Weights of a small mixture-of-experts language model, trained from scratch on English Wikipedia: vocabulary 3329.
Below are experts of layer 3 (counted from 0) of a mixture-of-experts language model. Rows are named gate (a neuron's input weights, with its number), up (a neuron's input weights, with its number), down (a neuron's output weights, with its number) and show model dimensions 0-159. Each number is 128 + 24 x the weight over its row's rms, rounded and kept within 0 to 255. Numbers have three digits each.
Before each expert's rows: a language model's description of what the expert responds to. This comes from a sample of Wikipedia text that the model never trained on.

# expert 50
It responds to: Short lowercase word starts and common word cores in narrative prose, such as se, w, war, kill, own, develop.
gate0:154053111095122106088102125122119108106135134108073120121134120104131070142104135108104144110112104186147103138096122144132180111155108096154135155104080130139124113156142104115158183127151144134146085090137161145158131098111149123155148102086118128136104126166107109109183137127108115112153104148129133138134146144135140150100150120118115123138108079139160143134134146107143129106103152144124153094131116127153140157142115172131163110133145095119114149110159123118097173143074113
up0:117169146156112104140146138140142130149117138152143096111151117150111184089177120144143086096143161126135157129158108111088066144119118162121122143131137089106124129127109115147124149132085088122102125140154126138174148142082106082091112145153116131107108122131096153167086110099161144161117134075139186145116089153155124164122069157115114153131138130109173125120119144110115115143125118118109104148159106117128136115099123137164084169105122127107145119123136102135144098109144111
down0:113155121123078134112088096160139126132136132140115106148131144155096103069136150133083147117133096168130127132138148100090144152111115159121098131141106129172138117087127116089105110097110114128121106148123154152134116092116121112134151139129104121122123153143128153145108094128127129125124086141148117085110116157176119147137115126140178175157125105145153181147113101098065168147128124126128150116169069131123117169093129176188131124107135095108130117127081140133101160138120126
gate1:118152144109133147107108124130102099107129116110152145121138128108127137122112105127160153077121148146102132119126131106135159147136136122114163138132148127133130117106136132095171162135177077124170148103155128132169138113115134110110112067106142137115141113147170132116116101161138157117139143177173113099079148133089146076080126081161103095142093107143093109136160130109175121124117129091105106098112099138121132136147123142097140134118158092115111169203138147166142139104112152
up1:145118134137120143136116125138071131100132132161160139169078130100126128166111127092114116145136095101129169157136132121158138148142160130144150167113124120143104116108112128125133154133152111078141134091133115158098119157103117133109164130147138109151135102154151146084107122145112150114126132155131144141159167152114104117128122082147154123153104119184105133148095179099081146177131145123127123137078088124166156141126170094160119129137162114139122125197116169090116132084154123
down1:129121133158120137144144120123143139125146165127117132136079121124165150167146154158141129135152156126145087119081074127139174141109092144135116121148145156135096118108108120132156118121131068113139144118157097128132086116098109138128131133160139122147128136098202100134117118128124082107146156175158105105112114074093117091153111126100141169145180138117108133172119125130098143149140132113117100159127168121110089139145148107153102142129125109088196146122178127132156142127139110
gate2:094147118125140122161106136142102136116111119150124111147110151157103157107080111101125147150148117093123131161114115142084110132153098132111142092141139159101164151148115126135114141169127103115138155148113151117157109087158077182149067143135147104151113129119136140163096139156129128137165111098152098127088155139098094148143152170185120180173148113114136173136135123163138091071156149110117147129130125151137167157137100116134130135112133106148142121160147110108096147151112102
up2:156178114119104124127141164115147153109096126154120121128160189093105143091110136151125119155161172150122094122134161147120101157126121116129143134123138148151118116099156133109165130165188113114087168172115105110110130095133123127119140103134141108163140116117139089148129126119099134124105131099108153102113133107123166126136098118109140101093143109123085178128062130126148089128135102151128105164097135121132111140090093089170105124080144150139156101106136159109139149100162093
down2:132139137134158138108124128127163152097154157152128095139120134129156115087109140123148100093131132163122113115124144150132140167121102137142146165142119122068103129106155129141133119119118113132144122104139054105120133102126173105150109111124154092119123110144070125112112123112132096103136125159135176166105118135119153164088088139099126157104100113106114099116145133124146128127121126158140073108108131119148165136129111095035147130162121136086132113123080150087100123171140096
gate3:155076124105147140121104073133140141137092145185177122093121129156126119106108112112159101166128122113154106129139120086081134164144144127109091168161113104104152132116085101108114153143121133096096148106111117105144166144098153119097125112108136165101105125098118108087133128128140135168132097110119157100098159150086122164143116156124124126102144133178102150150118107130128103132141117124139138095120106118106085148145149135128109153155094110122175159177110113109099124133140078
up3:160119171112124155124137147080135076152092119161140072143132166128095107125128141134089144125093171115136138145135110132111121141108124129155143147106109089150119136146099125106143148108104093157118105145108113107144065129143125142148132118119133099163112131128163152138136106109125071131176140177103157117118073142161162117138116082103145104096109157154135128133118147140129119144116151061106159151150133117127108098089112142118156148128135184092154097095130141141148143112111120
down3:157091116050130079140125134095093125155076139151119124094140123100129145150171131146145082170148115109137100121172119138185160135111147144143108137133133137125121124171112082174118092076140111146120177119104136135145102100127136140113144117127157152114099135151179118114122137132108124126129117149132137133103142103172104125128132102150143099123103115145159109122104154124118147086092134086137132146106101125145136086195134114087124109132085147121103111136114143134145127102107151
gate4:102129148124146129105119122064121143147108111168119122124093071118151146167119121131140147082113115147138127139107141147129132129109144096117158173133101138161102108080115105120185126118094118127118105135120139083106152109137158112145171145133132132093129130136085109136093160118122129114121152115100135178113124129116089152160176080130140108157144114187145139125104112090151133139148128142165133117053114154149142130071116118141122165122129111132161118139127120119168136127082162
up4:132065164142114141102119136128149167127144117161097113129140114091127192136133113119141121189125120149148126134134101125121146147147109139072145142162152101116138112144116135171122101116141176133139145171113149136106091113091099147111106146151114129089113142173130113146114143114129169167134101140126122126123124107129098111126089144115191163104159142125133160159096097095105203125105136127117091144120132106106148123102130111160134163100139155129122150098104085151111123149121157
down4:149113112130113141156090158101092119129129128119104117116064143093095142089105187150126101154128168130143184141113165154121130111151115155132124131105091138145100174124146152128118116116096149103148115117140152127159153111088108163126122148133137080087124105138142132146153126110116133097092112146171143153146170140130096100140128158117132153095129185153116142109097135085148135098139142137104116181097101141138140152094125122113149149091144170113139124099094092120144131138165111
gate5:117106101072083132095149144129091114183157151104145137143131105125093161138140102130172163152107159112112131147100100123082138157130146113146139152091070154134088124104117098119143151125151128132169126095134140120116105106091119128109135069122098147102134180117096107105170125101151120116142109160109085106122125156145093124114107093145066139135149112143131140094115121153109110105146124113122131107113161118135149171127099092155100103111118099141129142119098123149153120114147103
up5:151140120108172123141075107129098094122127131127125121160090096138141125151111152120153166148108108119132140151115199098155126144113110125131147154150140147101103124105124136093120106118135118114161142115147112121153122134159139105149123061166154151143151178138107110156134102128166139095148134145093075125089126119102094143143110126164064105154119124146134117150100135191087139089138137121116142083121159110149125125142090123146143106153113101146170114109181151140134136136123137
down5:165149136100133148144139142139140106091159167138106147107198122135140114117087126112105137126129120127089112109090163120143078138165111114140098130142149120106156126102127126131159088127102088093133123132104110137139151127140125086110120126196116115125085102142160123083143148153155163090175128115131132153105188086127113100144146139115082133114121149096127155124093118146083139126102152140148118135103143166087161093116108181104162118136133135149133128140108128104143104153135139
gate6:131099081099100115140138118113153122115143117115085140148133172147124130165142105098135163129138127144088072164130137166148123131158091164153100147141153099106145162132111107105137125074128104115101110127112103108142136158104154120099175132086169167138146125140101116155115103086108111145107157158110123112137097158124073142167105106103115136119135112087116140115092129124109153132115132129146123119131147175179099120137142149117131113119154086132129159181113150128128167101102170
up6:137137143144094159161133114080164110125114139120098146131124066111131119120096148125113124109137141146105090094173088110121131133122142161105120130146131142149106171135129146155161148119145101111125126110190105144098144106158157091128089099153079102147167134118122124111133137106132119093166117101113123150149128114094181110078110146075135153126170119125110141155163123146131119140142084152142173157117120119123127138120139088138147131092133131152166130105076120115119072155122106
down6:089151127124132095130166143165121128084086144178139134128144077109108153112140124122165157138141177109139105113127124083114151138121139101116146147122199136136115138100104128146150111116117127138128088147145163144091106155094093119111100152139133113078118144123137156104079099134152134119114126162118158115139142106115122110145142107134152186183121127169107124167116148157166114123115114083119126067093120096131122114152130128154119115110154124113110142109108132164086136170124135
gate7:150140119155130094103085142119130108133152124124116136097129145137140140153092112119121129112105147156107086120134136140093133123159123130078147098100120118116141126152119134068134134119085100136113114130115146090194128137138119128115096130120128153103147153129108108141139113159099104151159167137111160095143121101111195149115153098122128200128152111157131096084151152092111109130157159125097164090161154160125102134097134142126122103123087135096160128109148102143095106120108065
up7:119144134114139168098048126130136159141109138112179102161091117140164111124146123131147112117121128129082163102156106125145139165163114163141160061141121128066120151107124140127111147138129098139191106124145137147129118142128161096129143130099109132146134093151115115130117088128122136104178083160150088103095134123124145113104132155105102128152088108128112096114158121105120126144120076142098155135126128110111145084180163146128155131167110135140163130141117132118121115132144108
down7:145106212134138125090077127131130142192126130066108110118142123146128130141087158135115144113178129125144134137186131113151167128135144137105184109149122098119107158142126144109141156160161136147125116112134092078164128081153078098130132120140101150113151120105108111127154121125131107121145144117135122145140131158130166123114122122154132105139122098142065113114127099165154177132128103164116118104118140108117117150135103126126150127097129110100124123132136121159130174075094122
gate8:122153097139158155098140188105157132137131094124100073135150139130142141153147168136112119110080099138120098117123114122144175093140135123117136128124133144207145146125193165131147153095139153163110138100113076142152110134163151109159113137158143135125176161150137119141150123151154082076129150117157163136144154157144124123117133139110113160097158127104145147104097129119104112120136113085145134102156131174127142154140143115127106140098134130137098156144098151137109101152102126
up8:136141156148138096116135150136106138115103153143099166139121114132116157110101136143139164130138112173117121132179130128161088134102088142108156103136141136107121166132100103111137157177151142100142137126150108129142100106135090135098088099095135113113135117137130154164117167158120164158107111132090161148132123112138133151093153115133130100131164104153105117133137170130152120102154186124148088164082129085123118151096099145115126060134126109153163127133159113069130130174153096
down8:146133101129157141138108106137166087137184132156112119136158138119099153164144120133145123129131092124162117122116166102063108122110148118120103117146126170139114102141111147147111128118116099101084140104157117221086155112137146126144116149138155154152120134090125089144137159166160179110101137102146134144097135140108120093078151137152101124155111122172110124121155174126138146142101121175098106123091151151131145123128119125109132126131152129156123137138160104092153122122160163
gate9:136084127129118163111128084183114118133087136100080149115160128106125115105156104129133079108147111135158125154104144133123128146141111141069141144169123094106083126125103140160147142125101136087122078151142115122101155153113138189072175160140147166137131113117124100143095125156144123118149118115107122146128103163132098162140091097116147116135135137131155156131100121113138107122135083115202116140124118132119117094119146131101094127112115097137120126101124113090123129104185113
up9:137130104117105133152137135094115151115134148149177149114132089092129130137133100156121150148114117118154108122129129142150077150129167087167117141118113129115122118083131095144147098142108143155139141112114210139096114133102157155117159102126061130100058134110122143074112130138141152165092132158123145131110119134144086095118109095133109154094112151105117136138158161083128177115102109134151151154160094147119129104131112147129151090088130150124126118123092094139146128103120132
down9:144118111155164137120121133161138154121167074120128109115110131118122098148125164142161140162158110131133128133118109169106154128131101177131094138127146157121100131139105119151149092132107150114130127159109124113141126147085144131107113091140137145127095106099142141176117098126145129152142139184101133152120093152131062118116097141117154123181060148148139118156113119141126194130104140128098094130136106087122129175143156134154133127170102161104141158091184115156140145135149132
gate10:109122148133081108126162120118139138110140125125113109116105123093143115137124129129094119130098149141162219106092155136099139124142124149099143132113091140127138117143123149141106175171071115097124151121130110145092116095144097171076140153143080110125085127153169130139142118139124105097131136125152121101121107130131119178141147100138137146121131123133168140131143157101147141093119125125110156141087174111142164123152103158120120090182125115145155113150127158208116122130128106
up10:140123190089130125148143118133119065116134073100094118134142141115131088126093144126130110087119156106146104114112093146109127160090148106129118145154155113107122104135125103153130113160153113134133063149193121138125139099080128135178103119182097136158085140145107125134148147139123153135127129119154134112117115133113106135169170116117107094109153118125143146173092140126130132167114140131095130096122130141106147120128126170134168134094139144096085096108145108156151104122088142
down10:130139111131148143137143132125139144079096120116107087113116099103091143167146111152134093108080131141147127113106105135080143109135130133116149130157128138134095127112106141165152173093109155097188132124143139185103149128119112132170132129110100132106132130120119152133138136132111142090121120114152122199156107133085091092151123116099118164118137134126124124116110143107147176130136118119163125123130105154134182151103172152074125129095165153142119134107106121099070121121070100
gate11:121114168127177125111101142080127154116114132127127138161182175203159159127153123133139108117119106098158161121092102153122134134093114119096068135134133153155132137111159120133149114131154131168127093148087118130156125136129142158150114194131103136138085141143109113184125150139138131126087121107107136102118140125127089125133142139112129157126160167140150116141145142083118145139070151150144108122083120145126125197159121123117147138118162118123091153135115138120136115132117163
up11:119122126085117158139147119088124128089139133127134125157143126168130094103115147117094143118145145099114163149146082133134166115095119147105074174168168133122123126084153102116134148156146148149095147145143126168119136133130135137175107091168090154140105136125156125142182143126152134125152114065116133081125129127141139134133159111166129124115108114124156119119112135139131148108075160151126155145123112159125098166162073157150166094124120140109146092071125101128097119112137139
down11:170102162154093120126123148169096128124142151142156162117155119088171125097071142151136084104130114116125142149150128164118118109109133085105134079150151133127152120136130081139141144118106151172159147108096154153129146159158141117155130113141126113094102137140129106113127117141130086104126147101192155130108148174135146127123086108095149141124159121167135149156130112113093101111096151138129120112175109136113070135099148142135131095148074145130144121119147083113166148142132115
gate12:145115121120108114131134131146124105089102158153120161132116124145115154154129135157129141086146170092150180083092102086099085109107123131097138144144123147109123126115120101133136138116130130133123145134134176105139116119126122150162123159146095122147187141112153073120080129120128122125122125130133126088098114129116145094130082159127107128134147140146108106156060149133111071135103101102114129166166145145159103108167126099090161168120137146168147105095118126165128164096156098
up12:122132074124102103123070121120083107133140087097141122159124114127104129133120105107118154150140131158093094137115110136119131107121116145131087159162108190102105162114119121136148124108122138158117113111177132195128076124152160141125149108127108116160171141112092080113107173153140135129151095139154108108089141085145130140080096143151113176152121104138124136148122114132119146103130092133120143153153145120110106113124076099110132118160119149110124115111076129160113084129124120
down12:134116133124125121171146107122127141177132092146110119101102146143106128111091133107124103122140150104086116139132091154081107123097149138147095129112137142146114075115140150122160092185143090142135160139099143085123108153152120132161121130138141126169153089110173143140156105093127152093109121139115104106111145161133112096164134149106105110137165154084120123144152132145114156166105101169114103102112172159117127110085121131167146130154167142125160160126169142160125109141173153
gate13:154114113127145126142104086134118103111124119150113140157148131136071105149101088110090101189156108134131140122094144114118133116133129155156131091115155162147159133135153147124083093083100144113133136156136128114108111164134139122126152117079123138169117121160139051156159140132115128116168081114133122162115148142176143113129102135153128105131111154134137134098094134127108138093106118174106107131153154115113183113159141188118139110157142133120137138120137193127115168106138131
up13:140129099085147161167092130094097120132157140168120147143138128168096124113113122139099134161174126116096134132081086121118147164168120145150081124168116151131157153152158136127137136093134145154136170150102155108135133167162158119107142135106130159160126155121107086128177118126129127132147149128142092088149093100145055128145160136151135114142120112127120123114129108135127130138145137139115100127150195136132108124116143149122170092104103096143095137142145146128114120071165154
down13:167088108131178137157095129110134104140079131134144100097113113109100083106166148122144097136149123141152142100073103123152130116136084121144112140146126084114138109134166135151138114122125111151188140127131150126098171138149133111136100172132115087119163118100154134137147149131152146129099105098119153104105126139141100092086159121166155115137147160128141136083129185109117173141112134177120078121124168126103172131121118100091153129126115136128154103140161122166123134150126133
gate14:152097131106139117141145116119131118094124103120102134100165095094113144104138095119161141117115108064147116116109148128108108150152151144084148131110124144113144089102132162123100097133061105100149126160116125138089126120140154110133133115109132164108073125151118139122116117112115136105128162168128152114109154174101100108156134125105134151095132153141113071115140137118154149134103099160085133156103170088090175174145158123139080132131107113155119140155083156126149164115124143
up14:160164168148127142106192142130096142108111126162110172157136121156084116131100127131088117140121120115112165115125128111127137104177138153114144117138116118127118114105144113118127129142135153156083139127102111139169141122135140097113156117084149119080127155139145131199189135132097171092112111113135152147103089058110178133096077113155131165118141120119106148139116117144128103110117165136108152112147124120098163150123102135150123115129147135136150170108122101133100131126097164
down14:095115095111082117113129126127132146088140073167150124127150157162116122140125128142133169122141152127133132114096113121127140115140141096125141110105145115115146160123081130123110122089119145088112139144142124107106116175143090136141116163160133122189085142175113113095122164107092114173124135169150131117084136127127117103163138100083090151119128129162135122182149112124165142141155166120122155070107179093115147100161122144126160141117109075157161151126123147132138114130125127
gate15:130122131113101156133096134163122107133110107139125109142157123103069122127108159142094167136149157083144119135149129134100117092094117161122137112121118127157115127134109132141134141160129151126174167112130097156121145113078104128120091123145134125080132132130151113164145088159149153135125095132102109106137131155161153131150109096187126109112155146156135149098111115143147137126133116133123119147112146131151176158134150147100133096073184111156158111161162180115134139134206169
up15:123109140137137112104138138121124155141128122149123172136106128107119139127130110072140115154141113149130183135110125125159094161140166161125181126126159130142144115107134175152098110109094131127141108154147141089126121134144119155111187150162137116117122066146120118109119118133120085137153125155166180150114136124118169131140108175114137135155095117127134176140145100107080112118102144072130163092114108126106127080096157110160083116165115175125168115148134133128120174142142118
down15:065141134132122102087145149148124121121135147100154132149159131147157122128087108093121130108101137151129121131088123093178131132165142182132114123150149147134153119083139122106137110102151128129147122117174145108119110167126143176117119151144124142133078135104111136110137181081135116130108116135199153127103150111124129094130132107086132134100115101145133128119108149099150091070157190151142090110113133097123076131121129127140110126168121088117174142095136141115122146155135130
gate16:138161128125094166104121106109145122110156079123131154145147113128132136115120129129141142113122125122136146095100171137091106069104163145129133166142117127161119110105132065107132131122119164132144136142108107172126131119126121177152123080124092109120099106158127139127147127127137124121110136109142094127140072089141116118131087070155180136147107093137168161113164122121158111107091130146088163130128121103138142159109136101118096156097140070099111096140103138167136134085103148
up16:116127153140167154103122112139060121146083127092136111093132131097120163169122099115142145147111108151139120137114158142103193141118130080154151112101146136092093102141124117105132111131129145136124133148109124151121084140073128126149147150159100138153123176117105081134099149129117109145151103131072101112100148134158092139102155085131096166118123144133113126140174115126124147112111157176110127101108134159105111122101101158125159097165102116115157157099079132122144110131131144
down16:124139132144125174123153106133092177132167094118146114126132119139149147111140133118114138175191120166118136131136104121161143146101133103071121117151136132146098114137116146100136136139126145185114118103082139159112158117103175079129131137163130158133114163138098167117115087141125120112120158094167143136125118127111141129092119121146095147171133196095105139181139126100171140128114133104131097123128150135155093146136130154165127143125142156139105141129101079139145173173127120
gate17:133078135100146110158126130123127086135185113159128129148132109138143103127107106150156095175083115157150171121150120158130120137127144139128109106148147123154134128127129115151144142086108088146151060150123107139101102135090115124161141184168168198095164140106163122113119144116124168110093130130115114148147158144158102124125149138133096116130178085152115128145146130169122110135106170140143136146111121082116149110122166122095158116129146127129097129152098132102131092117151138
up17:121166093111132111134133131111141110155167140144147161125104139109127112114116108157099123126152179180108104132159109123120108097117070108174125127142125119149119125150085101082100167108170153153131120181154141110160139119120140121119120110119111170104107135127190179112112115132164151160108080136114119110111139125144143123122088142141139102116122115121121092109121158148122168109149133128099090149131112084193105088156148164115116146119134151104143124139148099109147108085123143
down17:115139150113140138174091155131104147168103129134135123178147152102153129132121132126149173124157160115118133132119160112160129134135136107132164105135097106126121124115119087124139112133074077159115139153125162097129117144121119152096132121133128162101108156132109159113126158110113131079124185112117074089072116084154118136164153116159119134136163080134141123143123133132146121056139085136121088095173114146139116127144112074124113071152124131121140141130139119137117152093104132
gate18:113134086111128114083132121097131066087112099153120115124194133148146166147120138116111143123137133152146117173130126144139109078111122112119090184088149158142120112157130121132177113131163123118136111137121081145160155155122178185116154126133111145119158126101073138110110129164142102130120154121095119166102114111123141145102144140160116126152122110120137088109140149168141114112090149130170091082130119142148127167128136143141142140141131120119144126122119105114168162157175116
up18:127162147134140101106125085119088156161140136130112115113111137136141141137088108147132160104131137122155164108117173145099125087148178140086080107167100146114122123136119127133133107094142121117095151152134073119165134124110168121133130110125080112114161102151107184142095114176114153145107143105174120142115097128140128141111151147123188115108154140153136126122142126116189127124113132112190146096082129154142138120102120096145152140146121138121142140164144111152149161169096143
down18:113102108120088135151101125113124149127170094127105123130132084125128138102140142110125159140128093145123113148111164128114119144104108109116086130137096108115134109149113102142113122107130159112159143155140170128150111107126088142159158172144078132120119098106145138121149131141113113182194130145129143082098098184132123081140165146153131141149142138124118140150150139172155114128160128126122100126119059133153127114113106130137128124074153105117188122107152168131134090088092174
gate19:160134160144149130104094136108116104107117138161120152084174104146111140139146121131129149105144141119171141125123157119123127127132175162073092157116118108122121133113132153156117139051099102119145131165116070115116168136111143132145144095104114147131157095144088075146147144163116135116140112120126094124088125129122156106095172129123141105103098107154145094125162127073169080105122111140147117140158122176130117126137109097154088160116120094142127156134126118154120147095146144
up19:125101167134119124143149129116152138134143132105116124177163154145107136060147132129123139158150103158103140112136127135118141122084146170148111107158127131149141078092122092164105132105081157107125105137141157153091088164173116125102148124146103131154113123141160090105146132119143161111114137164107070129132091139124156112146133130123131155110132118151120208145129148127150140110111113103072128130160092095109148114123116130120164108089112096106103135096139099087130108101133155
down19:104127074137143115133161104120106172155167125131102094132135109105110087117155147111089162179165141168126161119135106121133112081104107172100098088144119108102121117162109102121097125150150141118101095123125119139146160122141115115129172114123140139135155141091187112140115128105161113086169136139131130128144133188132155154153160080105138131140144114092162173141153115094099131097127116121088104134119110176139083152129117127134159134126132127102161127133127108168146126126126117
gate20:116104152134148134080157132136143162085117107143101137105134117134189143107105155128156118134166123163149113127139121088135171111130120111101125118111151088137142135081149102136133096112118082167125120151154123124110138123140157127096113128146157174097135134106121138129138145123142104121135126140116103137127131123115103148110086115090132176128166160117138125207134124119140121158059130102113158116119147137100150125133162144147150171138110115130095156138092134105123109206136187
up20:114107156151141135155105125083130108157149134122150128143119165151161155105114115133155133164116143100154124143132106132126139169135122163125117122136142077161108113107104111154185114167104082112105138097093118128159084144079118104098112126094091110128150152153102109148132106121117216138188118151111123153139100114115107143132097166095151135094140138095101125149169144107149120136090097173126122133121156144130155127117130148136117161108128149128131102138102156106176143125146130
down20:148144157189141101096157130113121116112136136122117126087079098114117117140098174166133101149135148132159131109134122131116150125154121134128161134124151118103140178148151153133105116107154127155090105114147139136134114114065127102114105144154146144114122158108094170095153120071170108158118120122118119129173103128107163105172101113127085161101135139127119135135078123092174128106095114117145134129095168111145166119113113122064141139126155112124121163139121108114140117113087085
gate21:131134127175070110167071116113130102140170155161111097149129092141140100107131112137112158133148107085126119148144137090142163161120140115176104140158117162124133144156160112101148181122109151106144114119121126121119123177175126139110094131125112136109094170099150125081131126135125143142173109127123127094106136160157110087131149147128139093126114133107154117105116163112132127144123164099084144097136126096148104100166106158116131115137143073152103151110105150114101101089146131
up21:125109127114176139110172125128110150136095099058138148136114165177056104117098107136131090115075159120123151092152119157102096104135140145118153102110102149102127127097125156139122106129129127146098116133132101136098139125070103142124180111105127117158169127154162097168136115128142106129094145130158149138141153098100121130140111132142112161112153108127126125135128121145111092125149099163150130163144141149146139177133136138126156118121105166136126105167144108117106189173123111
down21:105148172105097122156130167128119163176112111118144120111124112165153118122104119097113099138131136142119091067109149120135149151121102119151112111103096170116153113124115133174155075154138126101106133160116147110094137115131091120086123164176119098138116134145119110099123112128103108097093147128100112142108160126146136144102146120080092128143146106108151147125089129091157114168140138118166124143125121163140094147111173167076119170143165089133159148121162147146136097119147123
gate22:121100121124120156132134142138151113142116154078155150141154139081118128144138168132100132123166112176098138111120181089125111108136132134080092109137126137158116142134110132083108127124136089140123096109120140144154140077148165115150089150160169101136107110106137153097095164093133137125152081117126101147179080130120128107161178105146106074115102097171109151122097118132132147117118128115096130091168144159106147125148142105135137123124118123083150113117121151139099108164125096
up22:126095090164148101085124106081111131120113099150130150043131135139111127114148159121127154156120106194129126127140098167102142096124087122137141137123145148130129117119156140129156150156146134113098145162104105152143166138140118105159147149122143145114144116098140106150097156183079157124123111127131133156116140097147131114105144141115143169127161144110126144135123098090169081127115143134165133106122139173119150111126082098114120119145104117157143143167189139080150121138107134
down22:108111124116149138135146110118075095126125133131124106123180129158128091171138123077072125119093164104091131141115137121118091091111183122148117128139091141115139126086126126140148140123152127136115127114118111148146136085111154125146105122111120130103129125099129132142177137168137177091153149097143128056147149106124103155169146089144085109154133099129115155132126164108111123120187122101139111167132087148131162092132139165137113162161151158148122098129118123134133109089101125
gate23:130128158127150150117111140142161097109165127147134114150094120180143103099131104122153137131152138106117174144128122092164111140150110115094158146146113129116162147154097139123123126141107136148109088107101154089124138135160112160149096116146158157155086139147123143130147119170142108139121111183081132118100087156099171151162130141076095109109117152126137133124143126140130098165085195089119112137128098131122134171129122142117136136060129154114126121179102139141134117133136079
up23:115115141137103120154134126094143120154109132144127130146093114103164149129147133127114129095119094070093101112119113164144106121158148164152120117154106139165125127119110108117158190145113079125111096155098078147142123164107133163137185144086092126098156135093122168124124160125135132123105170126143133128129095115142123071133096086155144088087140108065149129136139140119168149137133085124141129106092141108130121140131131128157150104068128107164153108140109144145129126115150118
down23:094113135121127102116150138138096191160108126096120182147137118111143165119110153147132129098085142145101112127117151138159125094180111131090146147164126152124133133137113137127102126092155136174151074170083124133098074105129152154126182106151137113114076100150140154122178151078125105160132161129141151112149114106131138142108131144100156125108143119109131082123113153170113088114117124121115107117146142093140119103108122126153102128115113112116135156102106155122144127163164099
gate24:152137126129149156129112154103103104145077100126115112116171106135142115119115106107150147127116140140116152120122170121089134142127192126113160102139128150155103116152145162103131088101132096103137141139129127099124166135157115155130079133131096150146112068106135135121116126168132082119128123140103076108083115157141102111135122115129115155109170146153143142136116166125160088130144164117089128094080190159111152129137130081173130131113109100094119128138131135096161089123152159
up24:134143139135148104114120154136184163150152144141095131163135120114129178142119138129145145161119151100132107133140150128120092112118114124114174100132175098122088147129119119139133133163107134136137153134108177135158110118143166153155141179176138129121126154150119105152076134146123157118195102152103138136134145146163174135146081109131097159129116104116121134137159124165100105102174151125105120165081130145125130114119138139161111111117126140142147073113165133104087162114184123
down24:090139058095151146120107094126092158109130133135168144141102082140089171135116136157117140137117136107175144164105119112159134132116098143108133136124104125164105131151138085127134086164124120168141143120132090115096148130099146116146119089109116178079153126125136134110101138101124144132131152174114178138117115143104149164117122131180127113154103157142156120128175141155125120141161121104109114103158116138099142172156136171125124111086151118143130130116091103095148147148168137
gate25:133129134164141107124098137182163135130111147086105120137124121181154119092105101133109084131100110134150121152122141152131144120151137081107118129105120127131103146121144122108158110174103155096154137134121144089104087173101155129122077184154119121108145145111142110121119147157105128116121133149109087118139117112170162083108150157142139113094086110135082124139126171096128132130091180140116158162120131118124129131112120130131146093149130115129126079101100136117071161167107090
up25:143130123151109068129105125111149148138092142144170155084130105111117171112145063123143142100157112110115158138169106137129072128137162091126136077134150151123150080111124132112118142135091117129124135141116102128128126136153142121153171118141118150131116100125158081094097128125129127155136123142098155159090151121147134133103145138123096075128108142140101175105106174091133132112124131142146147101141137099102089167120150101178146125122118155143171190123120113132114168129138102
down25:125151113117150147112150140108101130136132099099148146111126138115129152139132109142129146103102128119118101151146149128110132106107049118098164158114133084152134161149189157109088148149157178153171114110114084097138108127149130140126127127129158082120115119160150132152086176117105086176137145121142155096140130097108110173109126100111174153147136129149152110137091127157109122119134099133135133100172127142179111170141107144155154137156143148125101138139136178117170118109137123
gate26:128118161131164105133103108148103109149106128088118159087115114162149145151114105097131166104137163159150130127116125097160151142098151090137128085132121142169116141164131119114134090107105156113113134090129106117111149113112159112084158144101094168097146154144139127119150143131097099125132146113125108128138125143158143133124102084111167087164108097110125125140160162105148122118105126145160163067122122132141140088128136112160127118126143111119087123116085187081169137115097074
up26:140124176142131140101115154149127093126126167086103115118094136141138112168150102100127137080110131135133125098141116126159185151119101078144198142108114147175130133131148134134123112130114193101158116125155121074122114100128126125113118105130112161108147106143127141123133074145114149121136158184163150156119120156159120163118087157123174144151160101138131130128145138085104140113123122103123153120113121128131141095107141121145149137112159148154113122103169160113143090145073100
down26:149132138138153141150092130155163118136101152102063130119123161096159121148178121121141126096144168132125142142146144143118108126139140121146131118140119096161095091152087109124093116093133139157164157099147115059124112155061120119121117137117156091094101152163118165161108125099181119119112109146112105123138161141102113102136138118125131106111150154151135134151122106122095128111115082124094164102160101100129113180141092129120121119130111147115154118148121166097120083153094141
gate27:125112141156113090145102153124151142131130164136110110119126120134108162159125099126125104147116090115140132111110135130162160153088122134113114086158190108142146106131131153116110166146127166137155153117138105072123126135102135135138149087104099112149116113171161114145132121095068131134147118165136148126103136114083145119154150167135134127119166142159128123112106110109153130114095152135124147119099129096160138167135132100126142126120166175133112079090161121180163192190123131
up27:137144105146083111172122160097121112112149145105155067137148114082133100161128101133115081149095097108140099133104104119124115147110113149131149138114150112147142103107136143139106166121139133104177137092101098162167131118137138097107175106127141124161125113143119110067119107138114102128151158145174146160065134186080125143154120146119164115086131125132127090115092133129150113149137112137133151145141124070160157141124144089121133122142110155125117091106162150126145142134116133
down27:072169115133135149127179131103180098120166126119158138100145148136140115116156127126139132128095143092139134104101161117086079093102139101117126094108157129092069123098108132163108100084149146119106157144110149153165129175139117119115152127144128156158134127134130138076108113118114091164156138115130121133121106074152125137142126131118185163143083140116144182141130122116151110144103135163136150114111128126098101136135091108094118109154135099145164118092174142128129124117143131
gate28:106108127136109101147090149113123070109121134092094109121122152149126150156125131155147132127148088110148117142072167132136129147120138131136127166130109147161086139159126107103111119122123108150136144157105139105081155135109124158122088167146114139161088125095082081132111142128141125194159156090119147060162113119151100103128132086141132147105148142115128108161128140074105137137136167117142129114118152178110123154145101141180128127091173106134128139126113148142145100114129127
up28:150102124164155101136105120150122115106085136108129105161144109144126184172127136151184135104107092133112144115103123113117138124096138124099159137126116105156080111125095105162083140123102141116159119137108120104109140154092141099118126144101088170153140112136114076122080153096111159148125126106129150146136131160121112098105078127110141154140143151155098149164171148077092121168149107129113138150130123113088165122157116134147127172127107091148118154098105151120141164102135105
down28:074134085117137104143106159069125133104143153123161121156134134168159081108133165107146152112109147137055140137120132146159133112166135109126105139127096137149140147106114107139138104106115087125119136124118121148106107072168113118118121169129137153135134097124120170150102101163146154134117152123114133120138094101158133064110138099176138163114106101116138113104153176121149101139140132143134158142150135080119105140113155128090155081132151127139155080131158121102108105124132144